config = dict(
    n_experts=32,
    router_score='softmax',
    routed_scale=1.41,
    vocab_size=42095,
    beta2=0.98,
)
Below are experts of layer 6 (counted from 0) of a mixture-of-experts language model. Rows are named router (the router's row for the expert), up (a neuron's input weights, with its number) and show model dimensions 96-191. Each number is 128 + 24 x the weight over its row's rms, rounded and kept within 0 to 255. Numbers have three digits each.
Before each expert's rows: a language model's description of what the expert responds to; "gets" lists some tokens that make up at least twice as much of what it gets as of all text. This comes from a sample of Wikipedia text that the model never trained on. Tokens count by the router's weight.

# expert 15
Description: Numbers and counting words
gets: " ", "3", " two", "4", " one", " four"
router:142114138073153138120106107132132122122129103132134137073130113122085129122152110121144111143107181151135138116167134131156099144105123116102180114133133129135140137156135122119137080155100148094157113093128092128200146128110140152136113079152103184119102132093151119106139098139138118085
up0:118136095082175135120134160130119150141138121118131091131109115153121116141146115123121133138141121180123133082130107134130112158107139113135095150105147147141128105127153109124083093169142135129131155086132085106140141149140135165079100171147143175110123122107136157184131143174133146086
up1:113124123098087138150149134122129094105149115155161140119154115151112161111155102066148106119113165154115130110132089125115099112166139145118127116132141116131169094150104134135124148142077105128097146154137105127138140120123123177130119111161155120141139142099131099158135130114140131130
up2:114157051098138122112106139118121121123132127106159129162146136113146126131138163115143114125129137158124121104147133105142169127158157126113108177129102146159136133126125141146117114124087111090171195160122097076148146112136121124170126119168127151089123127124117108109185106127134103153
up3:124105129139125138127133116118123097123149134142107130112165127079115125139153088109176111110062150139089149129061097112102095158137148180116169121101131148139122142157183128127144105106109133157092139126149114102127122115113128113139105105119105168145141098127138152133107109147146132122
up4:098137117122122100140102127147098142117113091149116171102153145097152119173124106146129148105171119110124117115141119082123147120140134122090135117175192112141168126148129154153108084081139129122113120107120155138112112109118117178129132153106101110174091112089140155093112141134121161133
up5:116114129124159137133121147139164103052158095151133163127150147135102130143118124106133162092142148094139118149134091138134132102127165126154156125148169152154119200082129143100149122127134081116161132139161112108142104129132123114153094115088131125122148100122155139120107141155121134110
up6:119164155108155101135143085160143116127128164161120130164178098120133114171174172109094088061061122136139120144138123145171094118109120128092130110132126157128165112133136130147122125125106197135124115114124089133174134112111105166163123113084134154146127104130143130138167137171116141127
up7:150159090059181105132127133139111126123144143153146095122131131127137099118148142154148126135156166196129119105140103099089093151144214113095137103119141166168100110147143110145124118133141128137147120081169125114130139115096136155116121108113109155105089125105126099126112149134149151108
up8:135136132113131127112123173116122085094136137154143144134162103120115121191112128123142142130130109181137146095134127151145155146109148073175139087087156123117127176110141149124109122141149193123134173089105126074191135135112108108109118152127095151140116136114154089121115089151124171125
up9:160136130105119146162163179142114115125128131129151095099102157106180107101138170126111101093100157147143150085120127108135099155099129166127141119102145144145146120144125099131110141130162104092106125076109118097142114115099158121183097111159154096126136118123115118141083174108133163127
up10:132158148139166163155148121118102136110108100136120157131114139135105174169139101097158128113125090126080159140148104123093129142124121139150169133144148102136139122105151110094172130130122155120138163107145103124118141117119094115126107155149177129145121126078132128113141122117169134105
up11:132141156101123112135155086075167102107191068121151138156161137150148115138151114112124104165147153147107128139163113141125124120129107116101120127167161116121131114146142119102131148085130123083116098112178121108173114128131111158128172126138145113107130092128169140108135127148132144118
up12:149107172114139128122126078096163103158149119137165175072130150125183128095149115130130141093147131138113130127058137122123170168144169135126114119135139154124135172137115131108160107155110113137107126142137090113137150153087148160164133121166125079129092062138115082153181109175163146131
up13:108097142093119143179155118093132148119154083155111134129103114114088152149100124110160118129174178152123130137165125124162114139173136109117082123147145125140131109098163142144129136122155091130127143115131081098141117144122146144130106113124148169124129135136085086136120144126162114139
up14:132156147098103121138125102106096137116186115120107113108124126124117138103150175141142119103132155142137142149161068132148118141151149131091132121157126116154133100146119126146133111125103127112111179126151097125100127131174113117167111085131137135168097123081127104118132133132093115102
up15:161126146132145104142126095127150134116135130113151137080104080107126132132109140144153152160162156135130084086118116133145112118134126124100122126098115158129139089133176134140112120103126110075132109132163155112136125120089118130140098099090132085119142104121143112132145147153146111112
up16:136116126117140139118088118119119141093110136122103179140112116105143208152170131113139124135154144109100095122118172142122076156122130111093137135146119139119146085104139110115110161139098109115165125110124111115112090085148083118149100115118158164135104111106126110140155149115169110135
up17:145122126099165125168115125129137139101134113103102119178123130136138152147140101151130154092118145148133124113184125101146081126143165133116098113127125127105142128139152152122102170121158096148166149071103131105147130137146162087132137115123146135166050090134140097089140099168147135142
up18:104114120088123160112110161173105108141124105160136151079143131120143127105144109135115110102199122132097080129105132139132159173156146107103165130153146103136154134115096146122129155149118152099120157118111106074172135107140156116114118066154100124157142119134100058094133085142121142126
up19:086118133129124115110138136172130149087126138127122129115136097130113125166198153133118138077081136152121121160102153078121099152128128142105129120129122124130134147130160107152143130125144107131125120123170151085124121136148118132178090107170152150115160123132147138128122116106139140097
up20:107138181089144155130106119115147122153162124063142143119140096136160086122146114149124164154137134114124114116198129135154079178130099137124123094150099138119103123179139146102072112157087094167132121121156142107153119136123118150091107119165099167113127124154165129113124088138135151123
up21:114140169123152106147128134096152122120123138111086142100149150130155156146135105128121114134122140143083154152132142106076123109154141123059134082133099143129131115100137127120097139145118153090129180127155122116143134129125131184133136159166117117147085129124143145158141072108156185155
up22:136155156128128120131105132127133121147158138148127104124088088139105119114150094086158127055154109146070131117142059129142106172142144133111134109175167097098141155144117142083120134164132168176141120084159106158134151124119157139121109174126110134167143133186102148109145119113190116109
up23:127119103112137100133161164128120111121082131099130072112130122089082081130142157139159150088180181148158110138163101153168108149135142123115145127136166107138179118120116174120123112145126159136164128129113112099167092143177125151127140079117118123119150129148151142132116110104140122102
up24:118147090101123117118123102093113150112133109141124113136168160114118124151132115123149147124127145171157145118108103093106123145127121136148140123118151204174088128154145104081097135132141097091105127103157142109102100139142125101158091155139139177102100135104137134105132106134144144105
up25:086083139145136106152084110115161139105125128124103166080152119123069129153127117128106127141128129135145153144119123113100145104147143144110173152124133155107136111105160103139114076155100136113112146085140092105189123097123128174109089111144142142141117119137125092132176144139136130130
up26:128084111166110129128143127097133116136192116110160118127121098126157116142130114101137137146130151091128131131157109095135151143193142110105135125153116083128156118132129116178114115126099136074117156135140119126172101128110145130087118117163107144112107144136130152132140119138123119112
up27:139095131144122159143088090090147099155152138108104132087092100133137122109127160131147131135172135134117159111108124103077131083112122116141131132135144123154129112135171150089134135164127114118138147116166118110129124123106148133165156134143071171128082108083123132120108147153123079173
up28:122120113134160086125115166114133124156134117148142122052119128134139128100149139094126108131147149158111130132151141115084138147150130141094109122120153143115143144077142109115116124149143117094121151123135092141131139085168132142124091083148135138171148146125155133111118137142223143148
up29:148131125117145159124139137113170155148170125100108143111093160130140130129123147143150115137154127137103114126186094093146140124095101136117158099153109123136130110105133137119102109121129140107146132152133118148124139104172111143149094116152128148105121120124123174138114092101191081132
up30:078068148096107114124159170140109118126140122150124146115177179126114150131159094168142135103121140166134134184145129138146078149122088091122134131108090155117112138103142133147117123132103118141120152105122184123165144109082156142134145113114147100156127126115183125122149072133144110123
up31:106145140120143128145161090139154138098147155074136118078180122108108115139146115123168145123146129123160134134075150103115140158172128086112136136091142102139096114162115097140155117144101131128102169167132128144100118117097112125171114095142114150152147129134136163138134129117140109102
up32:132176109141169128109113113127160135123106127115112181087127111122127112120138124111151134154161106141121109113201115122123146129128172138104111127147122143119151127130125132127113135134099086128183121128109082145170144082124122147117141120107139121120159098122125113085152108122112109114
up33:130084110115180099169160095115118133061136125141128145094125125099127229155150133110124157100135118103122148108173176127146116143120128108099152086162144084139179150120123134141136145089151118138181135068137152137144136100124137152111123107145137095155147114142118148098132137144123136119
up34:135171108112131193100129133155120121134156106088138082139127114132149134146105127170168119142146137136104135109113081094167131168140146080114155137123126126128110154123156114137119136112111114111160123138138109124139104117083168130156136140175162116139121113120155081119174086142163161114
up35:122102147105133071122162151130172128117141108138115138139128119115113154136148171128177143097117132147099119123139124134141089149138149074106122125132171119140136141131130115127153134124087147067142120087157127075152131103109169134148131143168133121133099109117155108139105131145126135161
up36:158138130071169118144108107102090101100092162144113117169162132119139145177172138181142117111116161112129142161164150107125111171140113103130140098174128147170189100117105164079129158121109120066102124140125085142125147114133122144117080119107129109121123114151120156110093134147154124080
up37:117161109107159128142119132123114148145121123109157129116113120115145158106138078123081112115111139135129148113126090130083120106134127134091127166122100148122129137106108071116132098132124078133134125130122120131098163132145115097115097118127168176137119152126138132101124080109100161099
up38:117153157116128156153149117132104140149136187138114146133143145159127127147149101143147073086132181136130153130118143103125135144112145096115108091136162136160123107135090176146123107142130146099132134116133115133113118111160110125130141048150167133102161148107171150118111124133160108113
up39:115141107137133104121127107169169135126142166142126128118134143134108146104117138122187164128136132118083141107165126109178097146107167074099110138135133106111090111141108111132147125167121142112136106122151143148124109173092194092116101124134111149106110106151142070124133071134156143142
up40:080112136106155190136184141108189114140076098117132121117124115083125096142168150120128104152124178123120166163122159098095103141184077163106164104127152121135128143146148109059140172127130153136141092120130106154188123146119158110153159141133144142110141096130134127115141152148149143106
up41:071101140108165158150118141095160148104155080139126185131124098138135160180135087152178109135147130140120155146138099131156111144135127105119182085161136134105124137123105114121100112127147163142095131096137150133163160102136127143142125132142114099092104108146101111153132118099135120114
up42:121151147109144123137109116146081120127133114145106157096143120131143147157133109136150111140148147169129125159120148068154143116143174092080133108115095135119158138149140102117134134121102151114078120100147144122156126116105094160177086116157143158144062118110157130095151134134137138124
up43:142117138113119124157143131150146131111103147110115093083124131100186115153166078124091106105112122170123106097147120119150061107139136144107118102136135147111192122138126152151111119124139165153138118131121078135172132145118158114108128064138114145133093158116153088113136128063160118152
up44:149088158095114129132126119136116167092086128163143123123141122128127136140125109161118119136079105134104129102135137124141107121111144113098154123167136136149148150124119124125125139143112089138193113119148097116135114137108119118142152095204182189126102137108126110123162135147129130139
up45:108075123125149189148182102146148102133153110129150150060110133123133109151139125121115103100139165111137145124131121151156119103130114092143116162105114172152114117099160111097128095108117117126164138117162118117099142110123125149191101107150121115107111129128139179119110101123172116128
up46:158142135112120142142097100122124113093152105151157130134164100113110134113129086095127089143133154116139150125166158140095037163101138112081131123185108117127158139157126116133114130140144126043131135123127147092145163135113117129122125116132141175136073117118153111106124075146112125141
up47:110088119087126138176189108142158177170142165140125123123130132102130128120168148090164156096070126142127110158139132158128150137126150100155114118057120144178163119188130124125109112135142158117132149122113140070134092139092099116105077078140151143157081155161137115108126135136189157138
up48:097102130135091185148112146127154129108154082138151142116115095107106125125144111133129085154128139144096162160176118132183136140118135119152169104154146092160122111131134120123089113112112172134109147161121096142141109122126140139134100168161118188133117115129120080113130109134125077131
up49:105140127150146162128121108138165129136140095140159120169166158149155107121107136150137124134073120158129154135140132080103141146137140091157148129148133154140087129123097150138116149075126161150155101144129106140118158113109174106156104120126091158115189104078141104096128077151123118119
up50:113134143094135111141095111079119098136095155160113152105093129113161158147124143127139086102140097191127123137125125107097137091127122125136133143123115138113151158136186214152094102119141118099123150169109115156171161141118131111128094131125090113136132058125144070121133121151111144132
up51:144129152090098144113117101123134102125166132143108154126140113148148125089125104111122152086089104130112136141131122160166129150120142143132098171130146087107155110150145157112089109144123124139116131120148154130152103128097112153127134154168111156138133100121162140146122167133091102099
up52:114113141115109163155070122129114156135072113129143109091108155142132141169167137142134125134102158161117146135138154115141130159116148121120151112165156130116099123136166127102103118161158180086136140117161107106161092112143137163154124109117104163140129148162139145113123122139137081089
up53:104149088119118126128128118142139158131112132118150131145143076132101173122128088113127105088170174141143132094110155108102137131133119166107145127099096178128134144141132138158134135090147104116141111129163087125145141176141120144153106079174090132166114114104155100136142087105098150125
up54:108149160100102150127144120103134149149164143170130143096098075110118099129137145091135089142141148133151115145139090136138143106202153100127174184116128145122105155126142130148114085118130163100106116162150148136171162139098106148149126102154167132139119098123126145112122155151124150120
up55:134157132113121123110135115147115135093136170149131131120158093137124136140105166166144110103140178116133143109159129121187109121140157081103138139106130130159081096125107164095106138127116147112158163095142131129140180146113126142120117110181096113152152128140134146149169130130141160097
up56:090122100117144120099126127125096132127152144184126145083156151135121141175118134146138111086124128157123137094147150134122088151104108142140107103182119136111155175147139099117138129139151169076149189135093127135146120109102177154125166115113124137108101158119121124129095125099128118142
up57:091106123109161119098085070109145115127146093126151137144124139097134140156125159100188102118114125127150117135128152118165155158142138114144136103152119134136160106134151162133122137101098147116123117125120117123143169091074120132177147116120117113137117134108149102135152107126138124116
up58:104134105105157133159114115126109149113138112152166101123133093141109130162134101107125084091145114126159128090172092122184117126147134101131139086123088110151151171092133159178101147155111168098118150071083074141131150160150077110112137085130141117127101168128131106133122109143105106090
up59:085127153113108116103133142126114149112122136108159139044129145130108153145148111143151125184109141196118170143155093125148096125156160166091135116146135102124160153161103148102130111134121155098099131128136128146145147118122139143103136112150131160141104111135141117114143101113131145126
up60:087129135132169116159089119116101134115135151121146130095145107143147132129184133132138122156150163149159159167131128164103139123149125095090119141139132162165113116097148150120117149151115103154092129126115153154161162076136151125108156094118097160157116147093175132132127144132105100122
up61:133100116101099123149136107155140147084165087139154161093100103143125156168124112121136103102134169101062131141113095136140066170123112081121107099109158117118142133125094130114126118152134103125152159082170100079130129152131151142118135097132129147107127180157165128164149107137130098148
up62:144152118089128141130131106132169143125156153111145144128180162117087137106139097112144113137145131119108138107153077110174110145137129098140143116120133124127148136144133161129095131096119109103133137110148131072134121130145118075140127127144133122132123113148148116104135131132112119092
up63:117115134129150148142124124126157094142154113154104123100135117117105118163156105108119129120110111151096114111158097127154136127122127124130117104167133119137112142144132163138125110174133157127129159108132100119168085170100144140133085146159088144154112127133128158123092121130138152097
up64:147122105100137151113126105085136081147131118127135100128100063149114136097132106122184082120084132147156157157134110117108093127149090078135160153118124140121178190125117130123106087137123142129133113108139112129194105154106123118114147099122159166131099128145161107118146136105121112082
up65:124143138066109140185113164115177122128089135113125095117145129129170139102167138116158120112181116167151166142131116104179088105136134105099167130127153157128154111139125146070102122153145087096137125146137107110131123128152117127136148135155118140092107126124118121131111088113142126117
up66:122125123124172153100081144156161136152110086127167129134152126156115140187105132143179134102094087095098144150146176105158116104108113150145138108141132140123119169134130144147118140141129120119078136138161130099136158137148147132154096159168118123122101154134162116131094117131108155104
up67:086108111129133131103132125165150107128167143093173144107130148148145117127151162104158130124101147115151118127144131130146123120139137114152151094141142139103117103118128095106095129165106120102156104140149129101193126128144123136137109106163126140166131127115145087068125125132154136122
up68:138138104084099116172137115101126166139096138128103130147115102100110108155158160132182082128100161142150111145190103111161102123120121121131143095161159139111144142178164117111115115123068128078148123130130097112160134133138122107136096140152141127150142151120138109142116185170139113137
up69:142120168114154110124111144130111095100134185116097128103149168115142115097117178119146125111112148205112133118121160094144099159135146131125125135145152094102140132126143086108127130152127130084166105111120080141151101108106115145160116103125126105141113136089137141078103120160117132095
up70:145138151142128150120099127122106098107177138146129131123160114133126127132171127109156140116131166173118092113153119115128087177151100091123126125171146153146109184140110138143153129162121069097109162129152124124157093126144134161143088115135124174102119071135181102106112121140152098089
up71:113157173145136114110159146121133121132116080153198105100116100129127088137139128115117106130141140170111105143129119135119107144126133147086125098111099105148106143107104161120121117128107106153132119141136084130152129144150098164129132127145123120092095094152129110130081099148141106109
up72:134105113118152164125154121129165120139192138103168125093119117100111107155096142117153125126103153149142101137135146104134114126112101120116155110115129122094110118126130129167129116163131187063128144118132093136127107156146136150200098139103100142145092138133151096121166161133167144132
up73:143073119097165124116136097128127148147114103101119078099118091109177115132144116148150146142080124170114144150156137116122084158139140119157121159137170118177133125142161122094159099124125109152087097071148131130143128108131109124126153121166132179087111097138151179095156118188127117118
up74:114146145148173121127139104112166183147098139085125163132159111129110116149127127137140090158107177168131124142143135103152136119126124090158166162155115124135147187119124170107120122124115117113139161126137134100158124088103118109149100134124181142126169117116127106109159113135139123101
up75:074126117129110143098126139118159128140115089106119136160172114126133157142119125102136137152143143136069150170138103126176122141162132080119183092123085124126112118139171157078111097130150150134112098156149080080162116141115115150183139096129157155156122125138114118123137126156132157108
up76:082143132108138118135157095119093102153140162090162133147110114128158082149060137134129105114134086175170112068118076123133094110173133139116142123133106126113140134125182128142126099131153162165127116118159138130128146144109085111133084126136143115131146131116130134107127103120135115132
up77:153109089113143144121114066111158127091109098165135111152134165092097097123163168162144140127102112135122122098144099096122080131134132113075100141104166133152096150120121085155121171165101105113152118114189107160135117157096131135151123112121124124163107095124138078119088144143134130126
up78:121141118158155105173138098140073161121173098126116115127127120124090158157182123123192121131110163112079155119132101112120164135133133127152118125161146080166111132121112141149126095105140102147141115145153129088120141145104147131151146115196148150140145140129103139096127140124149145126
up79:120134128102138126115131166117121098131166100132174172093125130083145133154113110130158141090166148117087164138107114121139160131108138119118114102111149135122155108135126101097095079125133143158102122119149157130157153094121142141142126157140174152148106112144089110093078112112162133121
up80:117120154103166148151102132155146084104181099125119091118144138111071114145154111130096112132119161150136075143138116127137121149132167128151102135152108153097131116133115098148147133132153125115114157100139095106119154116115114144150117115101136129127116110094131098115153144126132086109
up81:138144156114102089129122134110114080156140120100129132127156136115150102167133124100143110096145181141104143110129145112132157157147122135139119116127133079119173115104108120153177144159144165146154149131136152119128150119122131146135108087143123102132124126092168129150124120140172093112
up82:137185175120115104132167149069115145133117132117134129088125121123151134149127145139137134118145120138140138148138058130123105130124116122129192121154159141119130095110126183084117190158101142121122105130124143137155165109147125160105122120155166100153150114161130168102170101132152102093
up83:089095159097178130108141079097096140138122094159141153101116174109142116146099111109123110130101125121150158123109086122158110122164134149147149126157153156151116133110130126099142144095123158128163118105141128158149109106100099150163169124143138134126102086124140099111118127136119132111
up84:120109133133190133128162083116169113118122153116105122126142115096143146106110114139144176107134083136140144076170126124143141130101141159108161124126144148120106132115122126151108146146143093138158154142129083126157169089070116119114129154143126142102117116144076136116089138108126120125
up85:115167104097133115115121110130137102140178122148166176120162163093102109134156100115164059146106117161126129136131128131138158150148181105131147122119134136142167133121115138110138134090105116138102133092127171104143096112140117146150132129150106159145112143126127089089125091114180137087
up86:141162140096136152133176136144134127114115094162099107108123154144123148117140125083110077095108116144083133126094123169116134131098140146148140165097169131133134119111150125147131147135110135125137151178143144125136138129129130154120101154184114138110102111183099109110158070135146143085
up87:128141136106191124094103146131119121110157114113149148124113139121114075107140141095098106133123144112121079109110102109133124107107132118127092165131107129130121179150115126135110127144151111085128116113115121113099118125135109129152140117125166131167122168117154095116153100144119172122
up88:136152104078141134144179125124140179135119118106127095127140132160109125167145100169131122126140140113121147114104152138094157133152172123140116117082116119145147158101136134133091121130183098165146114104130114144123163129127107147167069097139122154087139140117127122126144096150149129062
up89:122095125112141143149121135088128114112154127058159164111153139119143134122128141124186082148128098124140155123183118130155139133140148163143110149119148117108148176185108113099120095160118176098134149137143136114152154140122129138074137126114136118131085141157131158108165114125141140113
up90:143165130108159154140128135107140084107126106114145164110145173073132153143147099116160142116136118154114148102138154114129108118121110116124158108145146129131100138177123122075122159116116119117144115087114103156154130127098114166195130141121105130098102197114108131121120095131079126082
up91:123107114118117125147163119143099109080137129105142175110104147141165121147145120137131127124130122103121133120144113123148129173092149086132144109113146080113121143110123064141122130201126110142141138115074090146139175152110112130133150128147118140126109141115106119103134103147140165119
up92:097156128108113149110151132116122097082134122100138143102099160130159114196146114135164133124134149141083179131111125120141074135126120103115146100111126151143125115099144151128110152139178127089168131148148097129151081125156157178147109067140140115129153149158101115154140157132168099098
up93:110144145087136128107166125146122145117091113127133088129104132107154138081119140135157155092108124094124140102142120081109176111102145151133128138114142093167146130108118134119124134131162118111171150120162158130155115117126153153116132130136119127142144123146140119102124134145146133081
up94:140134123149138143134148110153165131134157103171141126124109126118125122119125168137135119108100118113132154104122115160084095163102101141132153134174135141126099104101132136049091148132092161153136148138132082082177118162132139141147135142106145123129153114107115143119099150118136140160
up95:172158149106151136097089145139111144113127081134150133141137098149134122132124120109141090158152117194126125121173098135134119097140139166128105081143143131130166110112148165083094131104164112120159144110086139069141157151133071109167144121139112159087098125190153089100109111164085177086
up96:155094142121137122125134130096132126103111177099144133160138131149125118148096172095133159097121125141134152160115153090129135155138128129120133096164128135151146146149088146092127121144129116107179148092119100167181123143108143121150122090140097152137181158104138111169144097151137127123
up97:159142103103143164173187072127137111092128152135142130124104122129090166119183131157155111123130136130111109149203146155164093127099096133127134176149111155111172126125125135155141138087139131097137171122111159106176113176125075133101132114133170164106111099129118142138126118151160120127
up98:117094144103162130134126137090153091151147111129161108118111156135125107133133130138141112116076189142125161146150115116173042139114143084102128108159146117128152105122160143139130157130130139102109129079134154109178129118135135144158087096149129174128143169123122133084097157169125130141
up99:087118159128124166123114131128158159148116144153158160088123157120115151162155120114141131127125092135122110139151113121103123147137125129082162089135135108144147126135098150106129081093139147134162116068146080127121097106129124131122156126091124105134161127122152116127109080129154134140
up100:113107102098102127092111149101116119149178154095118096089159110106118111181123112090156130096101118141128182151132103114166135133129133134135090101111150113144184109116159140118156109178148167108135141122184140095187171119125136079105105111149113106150135168149168151131127111102134092094
up101:122109131105092146123110129145142132151107123165126123111099101144117075151120164070120066077098161126137150131143144102105088128154133113132117145194134133139134152149129106075147111175102122144122154123126097104137098124141128155140123125174169190187113147163148122129174082115132134138
up102:137124097113113114145113106113140117118138115137101126125083116093067105106153101128183133099076094136123134129135147131059136127122116101133129124158128116178160125133123126135102103135125112096141116099131133125179126121143063165126152144163116092134108137120170119111160152112133105121
up103:136115150126175074117099130129142110118168149136145115102131128108113112136134095083128101044110148149138146149104168121100147138135105129127152098137108130120128082142131140148130077121110148111138117158150112114103106100128119104173101141145128132132137169110134108117127150129145116113
up104:176138181109105152134155122093171165138147087142156140139150098110117165118165127077144115123094155123137164114067143138132159129092153113077167099098127172132169168151130107113100145124145120107121128110111087108126096079124124096150100107128170139099116133120151119142135144140105156112
up105:149192136131085126131144076086147117084169131126132126135114081140150128120148121103141114150152117115107115102132140121162092161106132151120164141116174131122139134150109092106077127166140103077096134143123096123180105127112117106119058119127172109119123139092134126116160097136120146093
up106:090106111151145130118089109127132144096163150083148108110144130170096104133157131091163055138107114140144100154115141136153108113135135139142141130130131165109106134137174108125143146106123108081143146140154099102165132134132100133133135146138132152102127136152162130139111109097168120141
up107:073145126118133142138138109129116148142128120137117111127109121116121166122096080122115129109117132141159127110158118120171124114096176089144156168122118115132134134080141133150129096136136127112123126089158094144134101144109130148109146125161112198149108115159168129126153081145121146104
up108:117110149121138117136172106138125107101114074084130098147113123126109142126131122105157133137120118161158099137208141075151098147134119144108161109138150145146140121142125138151128125113183113109143116143134124147162091091121102135168100118119116084125112124109178116147150162079138131134
up109:100122099147153136157153119110172104102112124114131128148171077127119120138131089145163126119128108131131120177136136137127116089149140108117145102149107168125118172118150099132107134140137151153140155150124138094152103110165099146169146146137140109136107133135150137152082097129154171096
up110:154119141157122166158167134110152145109149119155140143148123114102085101107143157120121120107121087150146144124171106120121097144138124127113111121191163140127129121160158102086084135114145143175151129143120127104124151154151131083144140109129123141119111080116143124073112116098155122100
up111:107140110097124126154137129072118102116093130147159152126131138121128150115132072146105113142183159119171150104173131116140046122126123143133163165109151139116157149151149133145125139120118176112153110098093093136204142132119108147140151103125135172126132086129143154142171103137154125112
up112:185138116103135085118113091135105123098118117104159097144136145120131200131161123127153101138137131145102112102167158120134094166130128095075099117123139116148130103196099125146117106125150102094110184133109103122141116104136095107125132141140163126123095143148111121133128109108106125122
up113:136128122107137097111103127131116148126150164160136106075130099129119114173126140154145099121128186143155129173113117108137048110143139119079141126163121079131088151108162161149102139085114134118097150083126154114148130143128104184167133094129113184125099158131148114109130067169120129128
up114:083140159103126138127095099123112100095139117123144120140153111124136113180140120132165150109136148130127114164153159128171122162164153112116129126111133134174160104141146118161078170120111143080130133146135118124117130118131129120166105124146119140131135122119186138128137131141134120097
up115:071179137133108149136097130130123125103178105110119068118117115138149112138114133080110097085127154155103092149078088149118083135137150143134147127139135125101134182125141126121087146096137154090143127105175120090160145137159143119132144143104156133147138161120154111116134088152099111132
up116:096110097136163133087130138104158148150133154159111135145111131099108137159180086156140096068158126096127146105149108120173120164116146158164098124136127142118162095104114145153124162173123113143169149130118114122146164154143109166119124123149147131127109133129138118134136112109137105139
up117:106068136137103147121103132132137120127148122128126132101153122114173155110170154127125108154131158087094163105170097104124114109135101110141127106183160113150144157188127081043137113096097110129142111122111113105132116122104137147108110150111101139141097119130131105105096126185128138111
up118:131121144078120157113071095179138122114121106162131132155138145131105117118183096069076123130148153102127135128137117142129121165125132158143162130138172136108118111146150118143126130163118144088141122159154110136141125119174140096158148108133137097173150107132124128129150115135128150135
up119:093082153109130081120159113130141110119149150117120146113117145105128114148102111105158101128120139136156125147153115120123136155103153123143130177148136125130164174108135148134118093139121138080100148121133111106127135100165125076135163110161128080149086171130139086178102121106119071126
up120:144193133104155130098139152153130124112176098143201144113127143123105128114155178142095084128128206142112130127153173111116072163143166108132108131136161117101131125159125138138154113155105116076112099140141149152123106137140142117120097085163147130139120139115111126132128112122123127098
up121:147106134123150138075148084153123125112125163112191079092116117164075144094137144131150133127097142144155172130127114103172132117138114126135162089156115098163129148109117136123148149082082096117118178115106148088128111106137129154108115116116114122141160116172088128088164115133149159136
up122:083088155143123156113087116105143136110163148076145102160155130091107138146065103146160131110084105138155126151158157127163119154144142087080155104114174114112133092137185139137104128114144143096131126126205154092171123135141124094107119159172189135122130165138122125119108075132128101108
up123:158129107096091121163148196080142150105143140123161129095138160146139129110114164117172101120100111145126134128132125129161124143101157094109139113151134127129172178156156121139089098153146153112096152102166145133149112163118160116094128101138151132113106132129173099108094087116166086116
up124:118133149106126127126132148100121128136105148133133109101175126135150088082166180135160122126106135135127150131091116117185111136129156165140141140130109108160140133073111115160126118153114134103164162092132085116096092103162147139118070107136114169139113065115144079112166140139138128116
up125:083128101121188160139156081123139135138126157187115123116124105128117131106137138149126140088104186135117126071114108135126118136124114150139117121146155128098111163126136140125134127073079141121124171084130164155134123105093118165177116112153151167127125158147148136069135119135113142107
up126:131152108095128143144102091077107137152158169105125128109177128127136133153138132154147096158126141135095147149129103119170105120142131121102137064128113142111171126112136137132086086143116094115097138153144116122183108155128112122171116078131153136153101125124158116146193096159142124125
up127:125101147119149156134118087110097125167132118141148122107123141112137120134153123119155096143176132137138105176109107135133125169106155139131107130115178142121141179161155129049125119129098141115127133127151108136160122092150138168120090123091071149126113091105129129130168137161118115118
up128:118133147115154136155089121126167114154120141122176134155131091079149131142130167134174119119123108101169133149067111128137173134161136083129136108104146133129130114132149138103135131148126162085124160147118117111103103101106151115130103173151139112117137102148130158137091147130155151156
up129:128131180112164140138090152143103130123110115108126145092126136152110125103166131111161139124092125132150140078153141149142101105161128126117145084117150149122165151136116150118131173164145112059171185148161116121122103103210134127101125105131147140108139129120159112107147148154104145148
up130:138117140095089137129152159126180130118123121082125132139136152094142141105126133136130114107126138119139120144138134141113107160117139172141153090132154140136133134120109119102085147096178094119180153108124106122141130140171086072111123126121146115129102118061131142106103146147149164111
up131:117106121083163113132114141140137127141076106151206112132116148124092174171170168152133071125153139148119148127154116127174102145133151142105128116120145116107145142099096148129137139095116189128164147111127133083122157144144155141121116114150110122125129144140178152130143160118148114186
up132:085165075163131141144113122129123126155171098136139146089103119108112106153122120151135116095133090075121129162152127145108075157119113131099111127144109134143133135105131076164101129149131117097133126159132096133129163123124117133157112136151169174158141141122164131125146115142112123126
up133:101124142145173121108131084126105132134146150127142173074129096118080137150103091133098117061112150163125115126127123101143141118128090109124104114170143132122138161113164167100105102157134175063114137144153111097125145139133142138118140117157125139114102152140151125138114086190124160124
up134:135132141127120123156122136114137130107163134123119149113139116167147108193159111143134118096089115194114157108129127109122111178150141084157163128129131143147168118089136166086137135128095116154159128085136091117187121057127123124131134093120132153142132146132171110105137140135105109150
up135:125145118128088133059132123137125102152196122152155138067139112127153095139165104122111109103085172133111127125117155084110102138136121139127118114183141178151134128137155147080114152151066138094142135135142068103192100124116120141136145129157129139117118172132092099094158125151084123130
up136:136109127135166146126177067128161139149142126157145117087176147147172147108126128123139150069129152121154135084147100134116118171144160125143128162136131109132140148113138118127144152121134135140122153117152134124089106118084105112181133132122105099096108116133102109140109116125147126141
up137:137137155134114132163116123150144136146094123111175114123140152109136194086134142120132132126131143136125162104113153127106156106165160128096138143117161155142111111105104154107100145132112117106154128075137140145120131145128119144116068134108126108088154120129148127090135085148120165118
up138:111137160106118152136147090121119133160122110121089183115130133128147138118104123110124149105133143131156132109106094092130130129142171133115138093134128139174080145129126134119110116125142144100149095168114110170151109132158141135127106164184155114174096094151081099134121159148146144117
up139:118120152114150161131175136124114086151147119119114135096162106130114113122117122141154142049129115146131148160140151121085122121118097119133124147127079140105121113132157095121127102203125131107115135134098113108122108145132121153168108137154132124093104124086168136100139099162109149102
up140:127143150119154128096151109157154121130181123130118136109132106130123095141146145160128110100117153161129144103142114108126109178136121123122149094175093132161126135183159079122100124120126109083148134128140124097131098107129131142159108123148091142137103128140104158153131160129099116141